config = dict(
    num_hidden_layers=14,
    hidden_size=128,
    n_experts=256,
    experts_per_token=4,
    d_expert=64,
    d_shared_expert=0,
    hidden_act='squared_relu',
    moe_layers=[0, 1, 2, 3, 4, 5, 6, 7, 8, 9, 10, 11, 12, 13],
    router_score='softmax',
    normalize_top_k=True,
    routed_scale=2.0,
    balance_loss=0.0147,
    balance_bias=False,
    router_bias=True,
    init_std_router=0.0151,
    lr_router=0.000812,
    num_attention_heads=4,
    num_key_value_heads=4,
    head_dim=32,
    vocab_size=4096,
    norm='layernorm',
    norm_place='pre',
    norm_eps=1e-06,
    positions='rope',
    rope_theta=40300.0,
    rope_fraction=0.5,
    qk_norm=False,
    attn_scale=0.177,
    tie_word_embeddings=True,
    parallel_block=False,
    init='trunc',
    init_std_qkv=0.0442,
    init_std_o=0.0442,
    init_std_up=0.0442,
    init_std_down=0.0,
    optimizer='soap_variant',
    learning_rate=0.00508,
    beta1=0.95,
    beta2=0.95,
    weight_decay=0.082,
    lr_head=0.0132,
    max_grad_norm=1.0,
    warmup_steps=200,
    schedule='wsd',
    decay_fraction=0.841,
    decay_shape='linear',
    final_lr_fraction=0.0,
    batch_tokens=131072,
    max_seq_len=512,
    doc_mask=True,
    train_tokens=684500000,
    max_steps=5223,
    dataset='wikipedia_en',
)
Below are experts of layer 8 (counted from 0) of a mixture-of-experts language model. Rows are named router (the router's row for the expert), up (a neuron's input weights, with its number) and show model dimensions 0-127. Each number is 128 + 32 x the weight over its row's rms, rounded and kept within 0 to 255.
After each expert's rows: a language model's description of what the expert responds to. This comes from a sample of Wikipedia text that the model never trained on.

# expert 54
router [154 142 121  86 153 101 167 141 148 112 179  83 100 154 146  81 177 175 120 136  96 158 126 160 187 141 178 101 180  62  90  93 128  88 103 109 115 112 136 160 173 167 141  84 123  91 147 186 134 138 154 169 119 139  84 122 160 162 137 114 190 132 123 158 107  79 125  97  63 113 166 125  43 125 183 126 104 107  80  51 126 124 149 101 171 151  91 115 135 159 110 177 155 136  82 174  97 128 116 133 133 156 136 120 140 115 152  87 149 151 128 137  65 161 159 100 120 169 107 145 202 114 125 140 125  94 123 117]
up5 [106 150 178 106  73  96  73  83 132 121 167 119 130 139 128  49 144  97 155 116 161 121  90 121 219 110 151 130 120 102 125 133 124 170 111 161 112 136 133 186 129 133  84 121 182 125  97  83 174 160 116 122 118  56  56 125  90 108 153 138 164 164 111 182 178 139 145  93 135 113 145 122 106 126  40  82 125  91 101  90 148 175 144 121 105 126 135 103 133 135 103 139  67 125 154 177 192  91 141 116 140  86 170 145 178 144 135 144 110 129 125 174 122 175 154 112  84 108 115 181 125 130 123 107 107 106 109  78]
Description: Space, en dash, minus and parenthesis tokens before digits in table cells, ages, heights, dates and coordinates.

# expert 35
router [161 172 134 116 113  82 109  89 177 177  83 137 106 113 118 111 122 138 146 163  98  78  75  84 157 128 126 122 157  91 164 158 131 116 145 158 163 165 105 118  95 183 105 131 123 164 129 145 168 146  77  91 159 114 158 214 163 151 100 108 108 133 166 136 114 106 126 136  83 131 117 120  93 142  68  70 127 187 138 143 125  95  65  94 126 142 100 154 181 123 125 122 107 201 165  95 185 133 103 170 166 137 137 129 120 130 143 164 137 155  74  68 160 165 168 142 182  80 140  79 139 143 118 110 112  76 107  72]
up0 [161 155 188 108 161 108 137 140 119 148  93  87 169  94 168 115 100 128 159  75 143 121 153 146 141  90 119 152 115  79 151 167 167 109 164 101 146  94 152 141 117 126 150 177 176 108 170 112  67  97 143 127  79 200 120 168  74 166  63 133 101  95 121 178 128 191 105 116 127 127 104 141 171 130  63 137 100 185 134 133 166 142 134 110 135 146 127 184  80  99 113 138  40 117 196 171 111 154 108  74 114 111 156 142 155 138 111 101 159 132  83 156 137 160 113  99  97  57 132 118 135 129 154 113 127 101 111  97]
Description: Wiki heading markers ==, ===, plus line breaks and row-ending pipes in tables and taxonomy lists, e.g. ==Geography==.

# expert 0
router [142  68  91 168 152 153 140 110 143  73  90 122  98 105 144 135 148 145  72 162 151 160 147 164 133 123  65  68 157 162 112 141 128 113 163 167 147 113 118 195 147  65 119 142 153 144 103 102 177 112 162 169 113 156  97 156 106  85  93  74 134 121 148 132 123 161 163 133 130  90 183 118 173 165 106 144 156  82  98 134  85  59 164 119 184  98 124  62 132 132 196 165 146 127  97 131  96 117 115 177 169 169 109 146 152 165 103 122  93  98 142 156 169  93 157 111  86 113 167  89 106 154 167  99 105 110 167 157]
up0 [161 155 146 150  92 119 104 133 106  72 100 118 121 163 109  85  85 174  45 163  90 119  76 199 119 153  88 115 156 105 101 126 155 145  94 132 109 191 144 161 154 120 114 145 138 136 134 108 173 105 118 134 162 137 129 152 142 100 127 108 138 124 116 157 181 149 130 121 181 144 139 108 151 169  86 150  89 108 162 183 194 104 110 152 162 137  89 100 109  71 135 105 198 143 136 110 133  53  39 126 122 152 126 120 142 140 147 164 106 126  76 154 126 100 175 144 124 114 102 124 129  91  91  73 106  88 183 193]
Description: Word-piece chunks ending in c inside longer words, such as oc in democracy, pec in especially, dec, reg, soc, and table-number digits.

# expert 9
router [108 116 145 168 113 102 106 159 103 125 136 171 153 129 145 192 152 136 149  26 136 161 141  99 140 164 169 151  75 135  99 161  77 185  85  72 113  82 100 152 123 145 154 121  98 115 114 129 103 114 157 134 135 127 140  92 144 142  94 129  95 133 155 101 132 139 183 145 187 128  95 155 123 127 186 160 150 117 175 176 137 122 148 107 199 105  96 185 108 170 167 113 129 117 131  94 136 122 131 150 114 159 140  69  98 166 119  91 130 151 166  52 125  74 108  68 107 178 102  91 134  59  77 144  89 138 144 129]
up0 [ 97  81  67 118 101 121 123 155 127 126 107 184 116 141  97  84 136 142 167  55 131 155 178 179  76 145 108 152 130  78 134 145 116 118 100 152 163 153 192 106 139  99 160 120  83 142 175  80 126 156 123 136  59 154 112 135 140  71  96 149  92 177 158 116 129 127 178 151 139 112 102  98  85 106 110  76 140  85 140 221 178 145 127 152  94 129 114 154 179 160 122 125  96 109 127 144 154  95 120  81 131 119 119  99 151 101 146 131 119 173 222 101 129  86  98 103 126 175 177 126 141  88 158 108 135 104 164 125]
Description: Given names starting a person's full name in lists, credits and tables, such as John, James, William, or name pieces like Jerem-y.

# expert 4
router [143 142 162 160  89  77 116 118 125 104 126 103 125 148 101 194 110 156 169  92 167 118 130 110 160 141  65 194 110 132  90 182 119 181 116  98 162 150  87 119  92 117 160 121 152 150 133 102 124 109 167 175  82 143  83 109 152 169 145 148 109  89  97 194 121 182  79 129 141 109 115 120  82  86 133  50 146 109 164 154 166  67 157 152 109 115 165 142  82 138 134  86 172 146 121 101 115 145 184 101 139 157  97 142 119 103  79  67 180 118 142 103  88  69 179 126  77 126 134 119 175 123 119  96 167 136 120 128]
up0 [106 109 121 144  87  86 148 141 139  80 183 112 116  67 105 155 142 144 100  43 190 103 120 164 170 131  87 137 113 103 106 137 189 144 114  97 139 163 108 108 133 106 136  83 191  92 160 148 131  90 120  89  91 160 109 170 127 123 176 112 123 115 109 164 130 162 152 141 142 109  67 180 158 108 124 132 147 137 113 181 162  93 100 186 175 111 143  77 112  50 149 113 162 153 128 132 141 139 160 120 111 135 134 173 100 150  68 107 134 136 149  78 147  58 126  99 118 121 127 119 151 162 142 104  25 149 103 147]
Description: Separators opening list items and table cells, such as pipes, hyphens, arrows and ranking periods, plus vs, against and defeated in sports results.

# expert 37
router [133 149 133 117 138 103 178 100 189 111 124 117  97 144 179 104 158 152 138 139 109 152 136  94  88 128 175 135 121 113 115 144 169  69 152 128 139 156 141  86 133 124 158 136  95 110 146 169 107 111  68 109  98 125 113  98  93  87 164 162 145 145 140  93 105 121 155  90 103 152 155 131 115 134 124 167 124 174 105  79  99 191 181 119 124 161 138 133 196 113 161  79 106 140 134 153 110 173  71  75  85 118 185  41 148 107 103 145  89  76 133 105 200 161 134  63 122 172 158 118 137 123 190 137  79 108  86  79]
up5 [146 117 115 141 161 142 159 117 138  48 108 156  53 128 135 110 153 120 102 130 104 152  93 149 108 177  98 181 153 113  73 135 231 111 102 156 130 131 146 131 127 103 129 103 111 135 147 143 105 141 109 150 168 132 164 134 194 145 111 176  64 183  34  74 122 127 142 205 137 121 149 127 126 136  86 107 126 141 147 142  99 147 163 161 113 138  95 147 135 176  81 131  67 118 106 206 149  88 120  59 143  92 148 125 102 108 128 148 131 134 153  98 147 118 178  95 119 121 136 109 155 136 149 142 117 195 105 160]
Description: A lone space token between a month name or comma and the following day or year number, as in June 3, 2016.

# expert 17
router [140 143 127 130 124 105  96 155 146 150 128 135  74 114 146 149 143 122 102 182 109 149 183  93 105 108 149 162 105  30 161 170 125 191 161 112  87  82 148 137 122  77 115 105 175 170 122 167  96  76 146  60 155 137 110 155  97 172 107 100  91 170 125 111 114 158 111 110 152 130 116 111  86 136 101 117 131 143 101 152 104 171 103 101 113 100  94 106 126 104 140 173 123 172 104 128 121 159 163 168  98 173  99  78 121 106 105  86 171 166  79 177 217 167 134 124 105 115 149 129  81 182 191 140 150 101 111  85]
up0 [138 107 190 113 124 155 140 170 200  96 197 176  81 128  72  93 111 129 112 174  61  58 167 168 105 193 117 123 158 106 114 151 109  79  89 130 125 146 171 141  69 102 135 132 125 133 123 145 119  64 169 110 201 129 156  65 136 161  99 136 125 118 108  88 136 111 124 133 148 186 154  84 135 153 119 103  72 105 188 163 138 107 109  98  68 153 131 126 100 108 125 114 104 155 104 137 115 152 128 128 166 177  77 174 101 127  94 117 172 139 113 124 153 141 192 141 125 103 114 104 175 125 151 130 117 163 132 119]
Description: Mid-word pieces like at, ats, cor, cat inside longer words (nigrostriatal, versatile, Status), plus table row-end pipes and some the.

# expert 36
router [136 151 183  88  98 127  95 149 167 132 134  88 170 222 146 110  93 162 107  57  83 118  99 153  87 147 167 122 114 169  76 155  95 148 136 160 169 153 104 133 135 217 125  98 104 153 136 147 162 104 186 118  95  99 146 130 147 104 125  86 143 116 132 111  92 110 105  98  69 177 124 122 121 149  73  20 112 167 197 182 124  93 173 171 102 144 143 115 178 113  91 162 165 115 119 157 133 139  99 113 140 154 104  97 107 124 117 139 153 151 120 127 140 132 148  98 110 152 181 172 145 115 139 129 108 132 114 125]
up5 [118 114 141 116 147  80 119 169 158 149 125 149 174 176 119 136 153 158 107 118 104 186 174 128 193 123  89 108 111 111 111 186 106 115 165 112 139 155 180 185 159 113 116 129 153 153 163 138 145 142 179 156 144 120 154 166 130  60  83 157 103 134 140 148 141 201  54  88 103 107 128 136  88 181 126 101 140 143 107 122  78  83  58 178 114 100 134 132 110 142 112 133  77  73 131 150 115  72 110 115 126 154 179 156 147 150 126 181 115 128 118 103 156 145  97 129 111 167 138 160 165 191 101 129  35 108 159 103]
Description: Verb stems and endings like ed, ing, ated after to or was, e.g. revive, complete, pursue, released, held, played.

# expert 39
router [100 175 128 126 138 146 111  71 182 125  76 112 130 127 118 127 120 117 109 143  98 108 152 153  98  89  87 109  96 178 132 188 148 155 181 143  77  86 123 137 127  80  86 128 152 113 137 200 132  78 123 126 192 120  63  83 145 128 167 153 208 154 100 124 147  48 162 134  94 174 162 156  46 156 120 154 140  83 125 159 109 151 123 109 112 114 124 137 134 118 165 130 101 147 133 134 138 125 118 165  48 107 145 152 156 139  92  82 158 141 146 138 116 159 100 180 101 130 125 149 142 152  67 144  50 123 105 138]
up17 [133 150  85 117  88  98 139 153 194 109 152 123  91 111 133 136 158 101 138 148  97  62 160 177 179 214 162 125 136 146 129 113 122  89 133 160 119 124 138 143 102 118  89 136 108  96 140 132 152 114 150  89  83 156 167 162 220 106 185 105 149 108 113 169 168 104 183 138 132 125  94  75  22 171  77 142 146 122 149 112 138 134  98 121 112 110 180 113  96 131 157 154 146  91 129 104 198  88 159 107 109 149 136 133 103 107  95 144 121 190  99  80 119 112 153 127 120 149 151 134 128 110 188 166 149 108 172  96]
Description: Mid-word syllables like am, ub, ol, eb inside names and terms (Bergamo, Colubridae, Bantamweight), plus empty table cells.

# expert 47
router [174 144  87 112 183 147 101 138 106 124  92  40  91 104 159 110 101 182 159 131 127  69 149 131 165 145  67 122 110 117 112 134  85 133 117 138 155 109  97  87 192 121 135 142 144  94 125 168 148 171 199  99  95 120 157 146 143  89  84 114 159 135 145 155 107 188 109  94  72 198  42 152  92 176 154 156 132  93 160 171 143 115  97  94 143 122 156 107 163  91 136 114 140  98  87 180 111 143 128 112 144 162 108  78 160  84 143 123 111 110 181 108 129 134 168 166 101 129 106 101 100 170 123 149 157 135 155  99]
up0 [ 91 108 151 120  94 151 101 149  82  76  79 132 121  79 171 121 163 145  91  90  76 130 129 187 188 133 159 154 165  99 121  90 107 120 126 134 109 140 156 150 101 168 127 166 143 120 114 143 159 175 126  45  78 187 120 133 160 145 106 153 175 128  97 123 112 162 120  79 182 182 133 134 105 165 133 164  78 134 155 147 160 103 219  89  96 148 113 141 188 104 109 135 109 100 137  87 128  69 105 147 168  85 210 129 163 133 103 131 104 167 151 119 149  97  76 129 133 132 154 133 179 128 161 123 131 153 149 127]
Description: Particles and verb-ish words after verbs like find out, set out, as did, is used, plus blank table cells and slashes.

# expert 53
router [116 146 150 144  64  73 157 120 102  64 128 159 133 123 126 101 155 139 133 159 127 125  94 138 100 122 179 156 159 129  93 124 175 140 140  91 109 166 138 165  41 117  84 120 179 110 134 128 124  74 162 192 120  62 190 134  89 152 130 126 104 140 123  99 184 109 100 190 151  80 148 136  82  91  86 116 123 138 150  85 131 113 121 188 121 145 143 129 123 145  61  92 136 182 103 143 199 141 139  54 101 143  94  80 137 125 119  92 173  83 116 118 162  93 127 152 124 147 131 162 173  91 153 146 103 135 143 165]
up0 [143 108 110 162  19 154 116 135  90 131 110 139 114  88 201 110 141  97 158 124 114 140 133 184 107 141 121 103 143 123 184  72  78  98 136 165  88 127 136 138  89 157  68 145 144 107 125 133  82 105 117 152 130 177  95 133  85 155 121 120 164 142  83 144 125 116 175 101 155  85 110 147  82 157 133 153 108 139 119  77 157 171 109  68 184 131 133 130 123 145 150 125 124  68 144 124 122  25 174 136 116  99  97 115 116 148 135 138 118 131 120 136 150 198 123 163 135  73 172 114 127  98 130 184 171 129 122  57]
Description: The word the or The, mostly after prepositions like of, in, at, as in with the surname, in the latter part.